config.toml
num_hidden_layers = 17
router_score = "sigmoid"
normalize_top_k = false
routed_scale = 1.0
num_key_value_heads = 1
positions = "rope"
init = "normal"
init_std_o = 0.0
optimizer = "muon"
lr_mult_down = 2.0
lr_head = 0.00791
schedule = "wsd"
decay_fraction = 0.899
batch_tokens = 65536
Below are experts of layer 3 (counted from 0) of a mixture-of-experts language model. Rows are named router (the router's row for the expert), gate (a neuron's input weights, with its number), up (a neuron's input weights, with its number) and show model dimensions 0-191. Each number is 500 + 25 x the weight over its row's rms, rounded and kept within 0 to 999. Numbers have three digits each.
Before each expert's rows: "comes after" lists some tokens at least twice as common just before its tokens as in all text. This comes from a sample of Wikipedia text that the model never trained on. Tokens count by the router's weight.

# expert 2
comes after: " |", "|", ";", ",", ":", " in"
router:551492517469486510495470516553520547492480464482511469461494527483517480454491525487495531551503485456515543541465497508474511515486530516497457538450528549489457493502543511534498502512482516486514488492465500518489455501484524488487476523443480504470490476498533508498484517507494477537514486488488522520488522512514510451512498485537509506559500507492485473529498464484498493496507498487504500518481531498499480489534459496493510510486479468467485514486523495489543524502481521523485470473485480464540473474536467511490561542492493493433526497507505536453502486521552474465
gate0:493460507493504455496502464493483503548461497504503532490497474484495490457466520539485512494499513503480499510495501515508488485515494496535499539489533565507474548560479457469492490458531526505510490501516553482555482506477496529562494515470470540540514468502469492498491497495508504482537494495485447438462533496491509485484490503491504493479478482484474492489484472507514499525517494473471474496455497531470517491496509521498479539489535506469525517490480519465523479565504532483512523489495442505495542546497484512491533494452523518532506501514503497529500496507544457442
up0:514514489486531474511474478471480479468495511531527527509501524458470501491507492490521504530488459505505522512531491487487481488497502471512483491499466479559481488485522499486506527527487465477479515518537523456460467505592466496541487527494440506475531522485510519507489467505460511500491474491501464501459512511504500487500469528451529499477522471511519518466515519517526528496533522522513483538503484527507481500477474513510508482503525461505464469479528511501498487511529489535454493483502498462449481444548492503480519484432474467524522491508460467466464499477554509525
gate1:491505506504487491482545481497505531447463529466551534484506516507492503461510527512534476498457533475515458502526542488510498483549544465505486483504502494555503477490509457504515556461502500553465489483466506525495494501492569514539474501541498473498531496537505518497539517539485502486512489523528472488517507530496514508468457514483527530492505458492536509483503498522515559507486509479509485518452481484473514506466522522485531518465466497500497524473502493523484533524493518501466468517561492502514507468514501520495568487511507494496479474552473501471488542494498524504
up1:521503444494532438488528504480501538455478490472517491505526516471454507470456504472491490516497534480522503501495504534497471524510498504457470499486506482504484516527484489472440517514503456525484507487510571507503447507482518507502476497507547523507533482532479482503514476474492510471484522469529514491509541488471515483495489483490509511462491414471537505501506547521503512517513510530462491504506483507532487468480502533457479491495508477563513501475499494532511528473525492458500484490504499504506463554476495546501533518468503508534466516507492502547533494517437515516
gate2:490558502517543480481520524454490520497540474500510548529509453500498509453490484531519420494496515506525482520514525486554501488490468533490501505454502520523519528500517431513523509523482503534534480520509509517522519527538503492540451538501494481475495474488500508481501511468519552476519491510521518498476506484487519452490494533519469521482415528529535526471472499513526480501506508525492485517498479493467493496517517496498508518490483469476479540443527524528527472515488503487500492545472487499540475503495501489504549498498496502508492529511531531532524503529459507464
up2:500546469559515512501505455495498517525514541477530495473549511481476495478507473488483524460463514502532485495512542486511524513517463495543496522501545516509491511549500518463513510535483508536513456536488480462551470503491487521489505483519501522522510528486495511482542478450488506468429501549494489475530489500479503472473489499502483489490445518515534465482512483497530473451522482482483518525479485489463490506484483487505496537468497543490499514520543508498497473495467530431533479529510504480482537534534537499503514538490498475514463494483498543524518475491467475502
gate3:459527459475422509513515536478506489506508486467498535513507499523462492516537477529489515508466517494502485474481519498545500501527521485563490530527506545498492501472522535456502516457499524471484488547506464538497498483499471496486510528438488542537498472470508457524507513481457539516533486477526482500526506548496538483487497516542553486463515473470513511507549522471523516517481477505516519479493513521480501497503524527487473486520460506496522502508482517484492541472448502523542437505484543510522505470514487493465498499508501478509469529512488535494523520495524485523
up3:456525479475502547494523513490511440483497494466487535467519524496461498510472470511451465516513466518519528488495516529453501517523494465506484521479485523503501483472490517481450491466496490518511528577510524472506522486530505507472482471527506488493531472489473476508477501511503561480487468513508467491504534487446491492487492538470501543542519480484512514455505545545530548499484470483505546508507549522446492512500508502508491484497461510501481505511495498484527497506422514511522458493506514495515494488500487516439513510517497491531527488498502492503460448453514482507
gate4:480493524511524507532507472543498531458532504497487491503490509523501498483506464454521481483523498517440543528504495534469491465487493497512545546479483453479454528532491516467492513495509472514538467459504496483523498548468521480507483495476525473513532541464490516548484534513539536471508502507519513509483527478513499511501456520497504453478472507479478481522481456543524450597478466518477458495472520481486489467530498502488473490508498524515475502481507484498518518503475480470484497500536537480525502463514490474474490540495515488485502498475529473529530521514489465493
up4:493495493475489493523456507520494503461540512495458485535519494502533454504469507522500507471508506499463517522479523493505494499482527498476523519502514488467499496548507500494488529517486508522517483474508476540456485536501518482541483514443486524513518475490535498564511542466548522497456502459480510506521489483508531510457512522544505459518474510472474489535493499551480490539503466524462514494474463438508485522510492498538536496528485472586456474489505496507498492531506479470494492456472516466521503467504442488497499485480505509466513489478526465507540511513500467484
gate5:490510570478522531503525489478528510478472517505498524509475478442456519519493511478508484517482489519499480541496523462490520445509497539515498526472453501520479486478488548490488569528544506513550532527490540491490497526525469479476510518454479486494466480497469515488457511497474521483484481529522517500502505488524478513486517447491489482442508473489491481484472476494501487468544470512488483519521502498478486522509517483508559463492478484495492512490483510471490525499511481474473497470502460497478492477472522542521477494455528509549439476448505479515532458507490509528
up5:478495505497494492506482486461459513473513521561517497522516459504480477472485458505511492484505544493507520501509511502494496505469495573451489537502482537558478527497503493505477534507514515522483534518442536502520509504451452501491475491480507472493487489506485476498518551487509503518500501522519543503485481506489465538489481506505520496448475512538484492483499516484489488503485473472481461516521461525496506541557492486486476489557533479458543528492505544542489536490509460521494480488523474502566484525478489540507477519465526517493470464488510483534503478514457464489
gate6:520502525535445499490475514556451501500463467464507475452433521513522508508525457515479465527524520501495497470492500525504512472500526515529455487478470496503488525474519470527501509488528491468481505527490434516517507527471487490463483510477470524506512518493484487529489480497482507519489510520494493486497481581485469485501487519515536485497518498540533481479517469499508542505519486502496527508521495501462496536521481521491435488471512527543484475523556499464539527498493480460554483508462494473521475519479492509511432538491513485470506506503459526473477494502493487503
up6:519521510461504471549477510449530554526494504492484520492463524508496490516501467505428479517502490499514480454524506480513525459486474505476508494486529504507471497487484486490482453468505515495473518517500533544506511513541500469506482487594496487513470511488501498478534496560492548525447485530496518538536494481507501490499495520525509520506492480469497508510500503498504538437472510509492493489510509528479537489495500534492466506481518487511496511549509562504497470447505488466507554505517484501478507462520527526455483477510447550506502474517526516513489507497464527483
gate7:484506468556542481480500519468495500515489477490490489479508515548491548529543495519494512509533473498477504490500478534518513476498497544517502450543502492517493535470513537497477488514439487495488461435502465512457486482483495495544538530482489539492526495474512525551474442514480518475468498538513504497552491484465509472504488499464498494440476488504537496525504487482471493523484476493468490521467520505521523516497461513534492477497515508526490510540558490475511489508479532454499472467490494518491496496500476502531524505478481493434501498507524477445476511467499464483
up7:492506474459530479479486460499500459478543485512506453464469478467516535532512472521538512482520515503498484547479494502531485508461539516489521522499540444533462464493467508517510494471522506480481500522520531487490487460528497496497498519488482508531476460473445492491497510465482470507501528445495539472492549511536498492525489491491481534494486475499486528517538499535510496505488513486519549444509482502482506478476515514480502511495451497495494500476524488520495484462523517522483526494459544522529503467496483536455487532489498457559518479501515478561517501542534477529
gate8:517455505522482503511494518474511529515538493449514497521540501502515507532474488549542498480505502513512493497500534517506489515454532499485465540493499525528520479496535506454526532491471497493518499480520455517501467521471468473540476510507498475489489494493517516511452522523479495475476500480480550519514497517535507494506510444502501506506489530503531473468457501478432482507483477491508437501530543497496495520533503462485496503493501453482511506490455545448458499492582482436497508484517533481488537488499520474491510511466489507429494497521509469498518492501508533509
up8:518459549468530527530504475481476488513533484503520506499516532545521461517460504523496519477533489500487473557514503476491484479470491499520509515487535481544492450468514441449537486462448471481533502490504498473541483535519508472511500514474541505478500445523505509469451516497487509525487499505507520489529530539468520493507486507491534528481464492502508477472474484546510553548498490492511496550518524501470523494557485447494512506512465511469501505491461503491454515490503492506464528476514468506474497501497498503483477501502574525517512493491540502525497495520499524490
gate9:500461500494474476520463508556501497507502540513555495483524502471474502506465457509499557456496532549511453486468487484506481513460505501512472488484515562517484509477505493494520485474507514474478493488520462505473511484526472454503491473471522437528459569465502477481482506530493474461526504460500569538525498505506477492487451492469500472472497487468495536486497523478488510462458461494545497485521481488534511516478531483517488493494456541510549494496536503499528510510513508511505506500477503519515499482529479532536528502491510486508520523465502519489486538501520533496
up9:519525564524554509543498506483527482530486490464485487478548524531511506464533498463510476547497498457468480508534492504467508494540508505483446513545499473468466544496511481521487461527476552495524513510466474519475509508505535514530487506539492478465479491526502529530521447495456480516483504478475489533512505533498502511522513500444520541535472474512489486496553467473512517528515490476481509510505493532496483492515475522541507522488482465481525481512446503496506492484513500456506495524480487517507495500480525481491518480530477487544477506522452473487457482464515499546
gate10:470445493532484509466499515495497472460482500493503488504504490547495472454494522481458469469554482540483509466510481492537488522501518467490469530494464503454532500520465556530499493482510474564479485519524459549515460479524503513474484506498457510530461500471481494511516529490485518509502483517474517460459504475469479485540498522502511449497484492501518523481482486485466502474457502494490475495519500495516507484541540464557498514491518482478502485500519516516446495496489463516520530450474510468521492510471488505493494489462465492535499487477445484536500533541534489495
up10:468502511528508509505469518489513510468525488486489479487519536478469487448525540416469487507508481548518537459519511512496512542476496475506460532500458491499500465490467527509534495478509463553457493518491479518500483457491495529516474472495523509512506477453476495506524516467467541516531432521482503476492499472491486502523490497477529483507516489468485515485506494465523463446458520486536510451519527498519530495522481499536514477465532551497506484525502484504476496528502492515537510455455505489518502558501514506516498493502501504550499525530484505514531534488524468522

# expert 23
comes after: ",", ".", " that", " was", " and", " he"
router:526469468525521533529475551499477557478542488460507523504523533476514535524494471563517494528478482507518507492530456478513510485500495529503496505499455514497487528485509519516527509479497503504458513479493469526490504511518487511471495488440505498540502501510510502498473502520520466505495514504446472482484493481492509500453493501483508486533443507475545466521517502445497567474517478485495476498510486506450540494497475492533471474514469480482497503499463496480468489549447481505487506477484506486522509510521499464431503484502522486484466546535526495446536535467474514489
gate0:496497483483532501519510495469495534473462480529507503525470462503491493476485508551533470476518568483525523492524463502501460519491476457512484511482461492531531518477454474493480469468505480521471486505502452519460486507489483538512541464518494528503501508458527515458466467483528497475486503517537483482564484482484522474513492484484515470509483526478510451552511462486520503488494533542489501470498488496489502469493526537502526497521451503497469524505521522481498501499468494466498499515555520489520511554489523521454540507475505533502502524532491464550459537499511515476
up0:492500476512542507512523508519518502474469491516484549544511527524526492537500444515534489456480525490513530494528536514473430501499487501482518539511506491480476537483501489518524493523486551516502487445486468529456440493514472536498502474519486510493464529492529545503496483479531483512473578485517490503499509542487517522515536502481498523532496538504499520501491496495531520467532475512491480503539499479460496503498529552499512515500464449513482533506470526518531523488507479495485536497475543464483500505497506507461506530518496533503520491466479474516439491548469493523
gate1:515553468496467497504534476530553473492519489448494482474499531507479492515492474498498514480519496487484526488470461500476531493532496556534493509479519538462497499483482511507475502506464535499478477525525467517511509452514508460490513547510500481518498498545534470463533508530549452465478513517494513523492500531478481458467522490514485471502483508514490519497459484523506516497496461521500499514470465507551459511510538514490458477447517520503513514549507512472451534534477478502498477520467491455463506489533512512533512454482504481525546524478515506495493455482461520522
up1:551492477475478490495537506518466516487470496448483536514559512544453517488508464523540496493473487507501551470549481536509538477540490502520485504506480499531461571533496469527500489453506514500482516507504486487481504480501494480528494486529518524485472462539532483466454460509518510453490515486497509496482490522511432479459532515517491506486484482527483505507466501464502519566474485483496482550496496484460478500463502517507477496525481507489495532501480511468502517510513495512459506493476501434538514482486507492463466502469523455516481497501497490532537501514511503514
gate2:525509497490455501540447494511502500489492513486489521446522529486487503484507501470524501527585540498548481505449542510489494500493463527496452473508472511504463509475507495548478530498494515509545500483464483475545514521476491491500496501571540463497504522523459490489495478478494507504539494502482473516511452495502499497501505518501556481489497489500509521495460500537511484501489498481470524509493484489497436455515507531522497515512511504495528504459531510533497513484479437439470484483492516478500531470477467474507531514492530515478515493554487500509509472504540495442
up2:461516520535501526507565457511489499545475513517499503466494492455482459504516522540457462443508471474463516530511519534520504510488474479500493517529492545513511498497480460482548507517497485502552522518504474516469525512502540510507500481487509555520526489488503546515537489463465473513506469481488479538463515482495505496511468465507496515460491480502478496531522514493482526491516472505484485522479510433531558499480516470489482546534524504507515557483447516478505494515506476472500469500524497480506534507497491516486510569535494552489484508521490486481513535521495516492
gate3:513521532492501496512484526471519527475504460465485508549506512501506481507486526469507494522518515491470499525525474492517501498506513491539520497468502501583516516499472474503513491448512519515532543524502528481531528491511500493484485533488529521476449529448507486501526500481527455505494522495534507528468538485524429546541526517527478509521504510501513506481479462490518467518511531497479517503535537520505479513535478507481494503533507505498456530560516540476494522490530539488462484505462476492485505445531496488463451503486488536466504481444534450488517491507481487488
up3:517493461548504529487509499479503448553536541504513504445529505492454452527539517507523513480511501514484531527460535489495456487460527486498531506511499514501478485540475482515538513517485517546467519508515523481480506489476480462512506536482461504490468536503474470491502502487495468508510526504468491495507476461528488495478506521444509476509472523483483526531519506527457516502524533484509526503508496504495527476550512508473488502497449502453520523494499493507496510533488468520492503534489494512506480545511458447524494452542500507539531544487545478518461539492527476543
gate4:492500478501504465463535506501475484485502509542496517503489530472484502523533511513489507441575497480521475494492484539494527493523510528510534492462463507473528483476534519490444430539534524495509508528496498472500465461485552511509499500504486497483519523443476488532502464468501519488512515538467498497511452489462515519535489476510453508495517493469466512498459495497434499483518449527480527503473514518526527537509478459493545492525467522514509529511474466498473462505510467517478503509496538498522487508508484517501482497520520525461493486543488493537506506482443499513
up4:509476518519499510574526484501504505512499513477506447492458499516523498490494502444485461489478517508473476516509535488498477511552508493456510476502499459524508489475483466506465502508503512503505513527532485437518543527514527494463500502565543521504514519508462502511512476461493481482480460483500507511507556484502497490520498497536462476546465488508516513502537502486511473536539539490485514505509545506503471474474526523499526515484501477484544570465478528485481491472486529486532481506498441560509511493477473518526480518523459493478521469516504503535460505531529501512
gate5:529480510445502547519509519526516491479484518521495516558556548482497503492511482509482490497526477499462504423505483497521503488476518516509470546478512523533511534510476524522490486477460510476512509491538484482500522519483504481480489540530481490489506540493531483490531528488493502478479496504517539569506525489513541553522506463498478489507488534478509473500526538479497543453495541488475483509488534536530505473498514466519551488504507509526561548530452487503493496528507514474509501486490508485501494476518529524514518496507461477544497465499465452500515553522515482512
up5:476514495497553485549533507466538476466543496497512461514533448522539484477491454487478514526490495469511509501495500491492490497502543524525495499483509487454492466515532538511480465514503530517473532541488533481528428506485445501525492508518459522542495511513509539505481520494487479540512491512504440532546470501471550521459488498495519466477474490478502484521528488500532457504495494478494494470494513535513489524483467537480503497497463509475531475496525483499509488433461519530476535520498472536492532508481514528496501480523527478501521483497481516544500488488482477459
gate6:527515516483548538541494473466472537493507527510546510513505477510568498495560483495498489527497483488471481495471512490537522534506510467503497530427503471469523501515481487504521495500513521508515493510484466487471537514510473517530454495527486519487483491508475447503519489499475522490553532459455518486466501497487501468495473479479508474541481528502514487522505517463537503474482481491535495501477515487517514473521490491528499476525500535458507507469533475544529528545531515478502514475498503482480452557504515491528520475531482528481563473488485488517494492492565473500
up6:493508487520477485464531505560549449513508530489487502499482513464568546489483486531494508478524524478511497468497477489501485513452509487484508520494495527544519524477482486525513479476492483514494514459475460529529497492499495518502526468505533510480495528527528542516478500478539449479496487483534472525508509513472488488495535497513481512523557472572537461479475531495487489531515530495493506458528500526484525505494465508465514517467511499452522534516496529494476492500458482499478486546540519519531552471477458469529484540495535518514521528501524493480505514513451498497
gate7:500482496454511470511532523499535480516502475464528533473523544511487529525497488476472531502506487496514471483545463489493480560494483518478509515495483496512538518512507517508524492518483536491512481510486515506507528524494542525491495544440502523546532535513553495504490469466477532473493518527521537529474491526448516462538471504535498533527486528547468513483515489501511486465501496504473518466479497510451522514466481480488478568528525523486455527521449480461477507466470471492489484498495490508526521540477512499482546535529469494488508470487498510529515483501484452494
up7:524486515506508482478521514480496464514456467531501537546492505479536520471505500502506456468436503515514534482449477477474489520530480541490476506475540464505477473496513507492467487483506518485471491506527440489469469493503524481495515478536516478483463541489488506530549507510498555490481491506558528503498473511539477475502489474495443463527490480546560499504503455542518496471455482518477468472466533515475466516517500515545512503498526516511519539505518497486528485495465473539524503506519504473481521496551492484491468506455515531482483464486493493496488479504508483500
gate8:473501447524460487490517520527479492481511507471484533488474507485502504479526515463482502465512508493488466505474526483527518472488515489481475486515513533516500460507502500477500511489513553523490510502464517462563454449516464522510506501572510524541493496504498521511508522522476485542496485499497487472535507498490503554453513510524460449491487534497513482501499505464519495479509481480544464510487504466497507504493431511541463508490483510479547480515456492483501456488512531506492455510483460482473492492508495514500473458563505498542494529493554508507498532521518468560
up8:521455505520473522476553495494474468506447490510485458544504523455502513464514477490524488471486487474449498497471523505513494509502525451517535484491489486508513470483493510512480529530501512519493519490477531511517498487540491529489492530508542494457490509501487535476538478503499458489502452521500474494541510502480498539512524518517457473502513547510532523494440524491520543521497527500511458535527509525524485518508467478541478492486489483497529526491513511476519513510494473424490533494491523452484502468458489483452497488482518470502466461487530540481514527470556460495
gate9:497518519526498529496515494504532457504506598486514517524513521475477501496483479507490491471491485497487542522497546548539503477485531498469479487510497503470537512495504494497536525489501493500505490473489484521503481528511470469503512528509500513470518488513494476505510529462501485444488487514474553518485568489460483490484498514557522466515499494549512465516525510515512498502479535502507476479534472546477458535524542455468474552484542480529519510481530557520503497468497522505494507496475477491465479532492515471482495527496475569545514521513498523507504486453508507521
up9:488497525473536494500517517489494494491500497522504535486481461472487493518526552504522514486500533507514484513527530508477491485508525473439477530473501505478511502456437491483485464512466480526484457497541529475473495519518475542544447505546458535493492529458480495502499512470490543507490468511529489509504534494508546488556509476530529497505535513523488510516513495517493480507546548496503521511503470506467533494534456480472523502503496508518435513519543530508557515505474508520512524503471469530477515462504520512514525514473466536549538461509495529521487520475511508488
gate10:473517443498526545483539498491507518503531475477496542494499451519503528505460494555552483541499507482486498495514506444474505462510484492530468511490464450512495536476532479514502545470517516489490504483547518506484501507533478489432526529526511495482492476489479470506470501484465501526519545476508522470524469460489487492469480518523504443474484509501474454500487497505512498470513460522501480488485503509471450469473471528538500445445494505510507518510523507504539491507490516456473533491519504517481510485469512491431494524508526514493456503499497517511512485464506508473
up10:510497488500485536532538494483501483458505507512493546487521457514478485489450478507526537481493575488501514474518498469511488469507515509493457513456452498509502533501545487495517515461501497520494507527563527506469520526542499543449519539493517509462521481486450470480483520489490520501499537498518515520534484496492488452500471525535508483455537440473502494456483450495495505472515492512495517523492537520453486464497469544529500451438495491503510488504526525545498494537503504496497500502520496533495531511482522486448514497475508467498499477524506499515474488463512486493

# expert 7
comes after: "2", "0", " ", "9", "–", "1"
router:510476491471540485487479504512516482506494479475508509472523520495535511469567487512475432513445495508486557516471485514481536540501522539496511541465443538506477484478473517486506517467470473505506487499459512484494522488564470498496479528450486523516480503462521530490447468513542485480480498484447492472506509526503451479470501498515525481528492491479521505510471496510501491514496530460494479467489495486455480450517492495505474524506442517494462497460483468497487525500490503501506491479512486484519502509552487516500524490499489506501528486461549445528524537474503521489
gate0:431529543475534502512477501456525529494454499466560502503487519500478509516455506509482528496526548508498470466475511510485499512484536454466526510508451498506515463503531499505523483519522510545491486534494509507489508528530516529505490522470509492539517518485491533491504494486519466484512491490516537467486477519528495504505578482491496533510480542503514490506504515494524492481474497515452486508516496493487521498508514504520489508505510524535516532478520529495477478536497512469489526531503546490442531503526556492490478454469478510467500488502466480474450476558562528462
up0:518528496473534550509544493528513504449451499469507491543488522536479549543503490505488458525476485488480513485525506466467468483500464480525472512481449504519479502492501507469497423512508516488513484455471505471514507545484520511480512500524502459493480490482497534519516508516518534508505495533509520513487481514527459445485535486508522522526499532457510507502490534520531500500516495504512498473565480487505530500545508535480511493460507539471518535516466509494517488468486494466501496487519515526498528494439518475460433528480512505489448505504484514490537512520465517491
gate1:495504511500476520521527485530503464438498524498529488434462564480515474463491502499517519508474508496524505506542520455482490470494548492477452527461490567490482503479478527520481496498494538494516508483488486519540493494520483465520505458470472526497472496521501504514531504507462514495479476506499500512516515530494528544530511525485473456479496537484545521463490507509505476482518516485515509475547512465470493483518513480519502440480480525502482472488515552467517468524481440539504516530468503510476457501506453484460509548513491515488484538489477474508510494517487459509
up1:465546484506502507499497441457483536471476484490511527453497484479488494494469520485564491494505511476496482485568570488489532487509534475497527500491502466511482511538465499510527493541493529518498462542540540548499527483527519472489526490494486499528465503515462472549498519494492522500467507483514462508475491540498474492489475446507486481539501515486504481509503526520492509481505494487500543519546517525467461506533432499474493486507516541495502486510518506531476507549522470488520497496483516477479525556510523528487536515517477475481496513483482499503524511476503464451
gate2:513490490483565468503548503508471528477490490461503474524485501446450465482484493517494432538510490498489451515518485481511509485472463487484496531513512551476493471525457521494470495505464456456511492503519512531504540544474494476481503514485511500532501489445493473536501454520505498456520502492503449495483492446481487501496510488494500493494503487524472465506482490465512475538494542532469515548525510540526484543504494499501504463537488494485513537530503503492503496516527522461462553483476499528485493470471532515503505469502491479467510441515452497507514488492506476503
up2:475482475502490533542500502508516549522528465488484488496498468432536478521504496496518511449522532487516489510502521478522534458534550505507484513511505464504525496555511514508497494503508533556504470508486478483472498522517496514483539515542505492517497500486476489496502522491505504499534512563460460478480506508509529500515509523522448489553531454493452457447466527520464462512503493516465496505511534477523485466485490521464487494503460550495505494496480506552465509543526486548503512486506509480483487474502519528528516519470481504448532496493546477514516479505458518498
gate3:497478435494504476488482512499487518514468453504479526518511460508496530504465475504470533501449537527492509515450526450486506500495522502507488545504533534546457483516497563505440448524507517499483450515521548492503532491496469489462470422513546519496468488547517508484525516470520504471479545504498510512529484524469486496504499490527481517498491481503512500492488498516527495495506497516510518499471528488521489494487490502536473498517516508497509494505501434491488516494496530517524520478470524442468470526479489520519490500526496515478457455527470467471453496480474484520
up3:507486527529479510483489476472498535508563515548462496512504543507507436543460469544521522491473518516566463517496508493527510463521463485513528475487498468478563485509499472451471544523513501502500496496503502434512512491484481507477512524508479494504513461497463539474504507570468476486502489491515485484490509506500507484486488474495511472507481557506463488529496482481506512485517509459451477488504517452485523510501526498487536511524488489538547526490513520534517508506510532477485481508500477479500459542467487483516513516500491463504496545488485514497512529470541544529
gate4:532548517536517470523481557435474492527516483510530521497505483474480509501521527496485497515471488535478519498529521495525532492529479457499499485516497502490440511501528527506482484514519504493539506497461520509512537544516487502534490490470485559488492532510537512477459480500501469512494511520513519544509491503495508427500477505470541449521493516504505498550515515511499490482498519463521498506506492511546524477487482462432502518518481550530480455463487517477496464491516530512487507468523519458540511503452542502522499485487539488490470497503448485479477513457492514511
up4:525518484501509489480512502481488531534556498539495560532529501513506506488521516514495484521475500519476513508533549435567499489442488460496490502522489483483482491555518515514514477506521518511505507515507482522526513536525475512516465534466525504503474532511504538517526487519488464505517526529520522496478522476492530505493513509487533464470509472556515493515524499509487527479494513506545541481515481455502480498500459483449485516546492539519500436531514533465553461484503511550519498501470496428532542511466517494519490478490506514500475483518493482509500504515478484499
gate5:527472499447523490499471531527526510503527495470493539510483547488517493541505483541523495526455533504483482496518479519492468495500526523521504530547547488509494509500490566516509487523492504528504484474508427544495483495486488553509512526494472528516483536462551520503487479533495502546525519484500530478507479494485544482480518505506474525519559537473521441493499478449518508510474488470493510469481467519530545536516481513457462475492488535483535500499495481528518510481522480526475497508470530520477492502530498481478538512504526477508532488505534534497505505500533454501
up5:475551519525485506495464503482466530476516521541536535493563479506533509483499526490486505469525478481519491502507486480512510540506476512463457488462456550480509506504551475522487506468507471495503492527499515506561495494518480479474516486505513459482504489555487494520476462492525493466483500535483502543509506523514470495516520491537522492467489480490505542517489526538489474511474459497486473521541528532505454484472516469481478466507518468521507532490509512452496456571475528513505456532510488479457492461455476510496476476516502528520471538476488489503492481498462512515
gate6:505481493513486495514481492506498517488540471503483508477459542511526497473493461543474512536432455487536524460515516478535484534490518488532484504536480537478534502569450531510530534455504504509482498515526483441505502539530464540522509510464509494493501522494469516480531508524465475495475496509503483477500527509488487528508490547492473518470497474497501450495455486504537533491500480491556490526519512498453511484513484493493489504507499520539458500486462509475455517483484459520480510481468456489535517500542483501521476523459529488496516511513485491475542505522498515448
up6:497500479472497502534470501475443502490480456497479470470505542482529515481503473493514502489483476508509516451517534480542500515492514521521566494493526476484550502513485523477522506525534487488443514487521509481473525521517504500503501545520535505513491519506468488471528479505457492456498474500518536471518552534491486496506497520481477491475523484519499499524477445516507504552512531533540479530492506484500496504495484514531501500486500517546515446506487531521473507484459503490500518497521527499508492475574462446488432484459509518506539478480508462493519543501471472453
gate7:539467514490504518492491464498494516427471562487460518531480492535514506502502500526493483484531516484510473504511490510498537516459511518465491518530524472497545485489507494485511548509507481440501509564496502506507443483497537470473504493528514533499485466541483495522508545518509511469462491508521509518478508516493494474487512465500500512484486455479475512512525514488498507521507505493485461514493531523500489481514467536552505499479551491563552470475542520457510528537471462471486480534497503499516531448451529529517485478508507524454487509471494496487506471543498513513
up7:498501493488520496505483528535461589542473493517470526495502511534495483492509508459478498510502480502540525475507516475517505514501478481501508468527551445505470511468523502500472508479494492492522528488516499460521473504501464483475486513546512502540484519546496498515519502472524535474460481482519447471495519539518479554515538499523472494510533442475481491529469508456496470565472505485480473498472535506464476505496486495532475468478535517548514526511540451504481504464492494492496505523502466454484521483509499463474495498479525519532526497488515547493474524506506516471
gate8:537530507453533508506459514494554535524483476506488504495528547474490482482473511526525546488461498522480496481466515471518509523499481510485491506493508528511497554498529528493511513496483510554491511476486497461505504559447529467501523477506486522524520561498528510534515539481467529491533476531513495521527473531513522492483464546497529509486451493555512552516527495511501484560512488486498458521463561521491528475500511482524530514491511504514502488487520537486489509472484568466519519489510540497492497505489528516490497468469523490531527490495470512472468492516482483520
up8:450459474465462513480535517450477468504508460531484515542539482511532483539475496496497494471518525475491506526510500537492504450526518511552528499510497516522508487478498482509518476519524430454545511476519506461512502480480524487534484486494526496541508484525497481519492495548502492488500475523492516451503505491488520505506481514496494507505538505474510472496475441486488476469512514508466490515496440464549523516530526488541452526500496522508479501506463493473454508472499442472518463467507468502511489524498484521505514463523469540532516510497485504454490521529515537470
gate9:470496502524504524548497515486504476483486491488475485455522470507488502468493525506522526519481457469495521514442551502480466501521466495503524571504502472512494492546467481500450539464536501489470482567473531523502513477511520519479499512479517485500487530459518513532539513544458503523539504519519494474476475463493490482504474502453583513487485497528518536522497489505522491491527474523467518514475517507511524512523483473532503523463482451489498472509502529482531483524504474495491516527491513519499537494498530543523489512511522521527508483503522483470478471495426510496
up9:481486477458510456480542484501505541505482502494501538515478537506518514511541468510494482484495541506425541522497479493509505480452526516496476470464478508510504518486445529499521534481496500493489488505510456521521493483499468512480516519524504515480491480487510522544526486474515509497480492540503484450468472501516536516464507482539456482458497473543501453494538517480497536476495512493503510477526486489498430525522488482490505512517505474444516537488521543490453511494516487528518506471475510465523487523462498510521524466534525511502465477456494491523559471540499468531
gate10:507512504524463493517462453526516508494520525497481491537482515529517473519505516520467504510529506481536547496490553504469479464517543485492518544499483512527504510505464543519543473455468494493471499508521476466507470478524513468486499481502520520510474516429500476468500476516510482463493463536512461506496461503516520535483462445506512445504484460498459459499497516507481548518488518508519494437528527458458464520482528510465473496491449530493510535501534524493543506510487490536497526520488481491500496519468521509441480497505501501494476499486513461513490504469510481485
up10:472512498538481503509428473534506501499503520491480452526474471547535497528532491507485505521509491486519561470478500485482505486487557491491516533504487507524487502508496521502526473452493489482504492494549492455516486484501510455485522488518512503477501485450527473485523473518532471451510482506508448504524490493551512532496477494502491488501491488507470471496452541467480512501482510498492485410522532464492480516466519562514464507487468500474483512491509488507539530500463484535483540506495489507498504543491503513434450470506480498515458491496492484528485529464504493478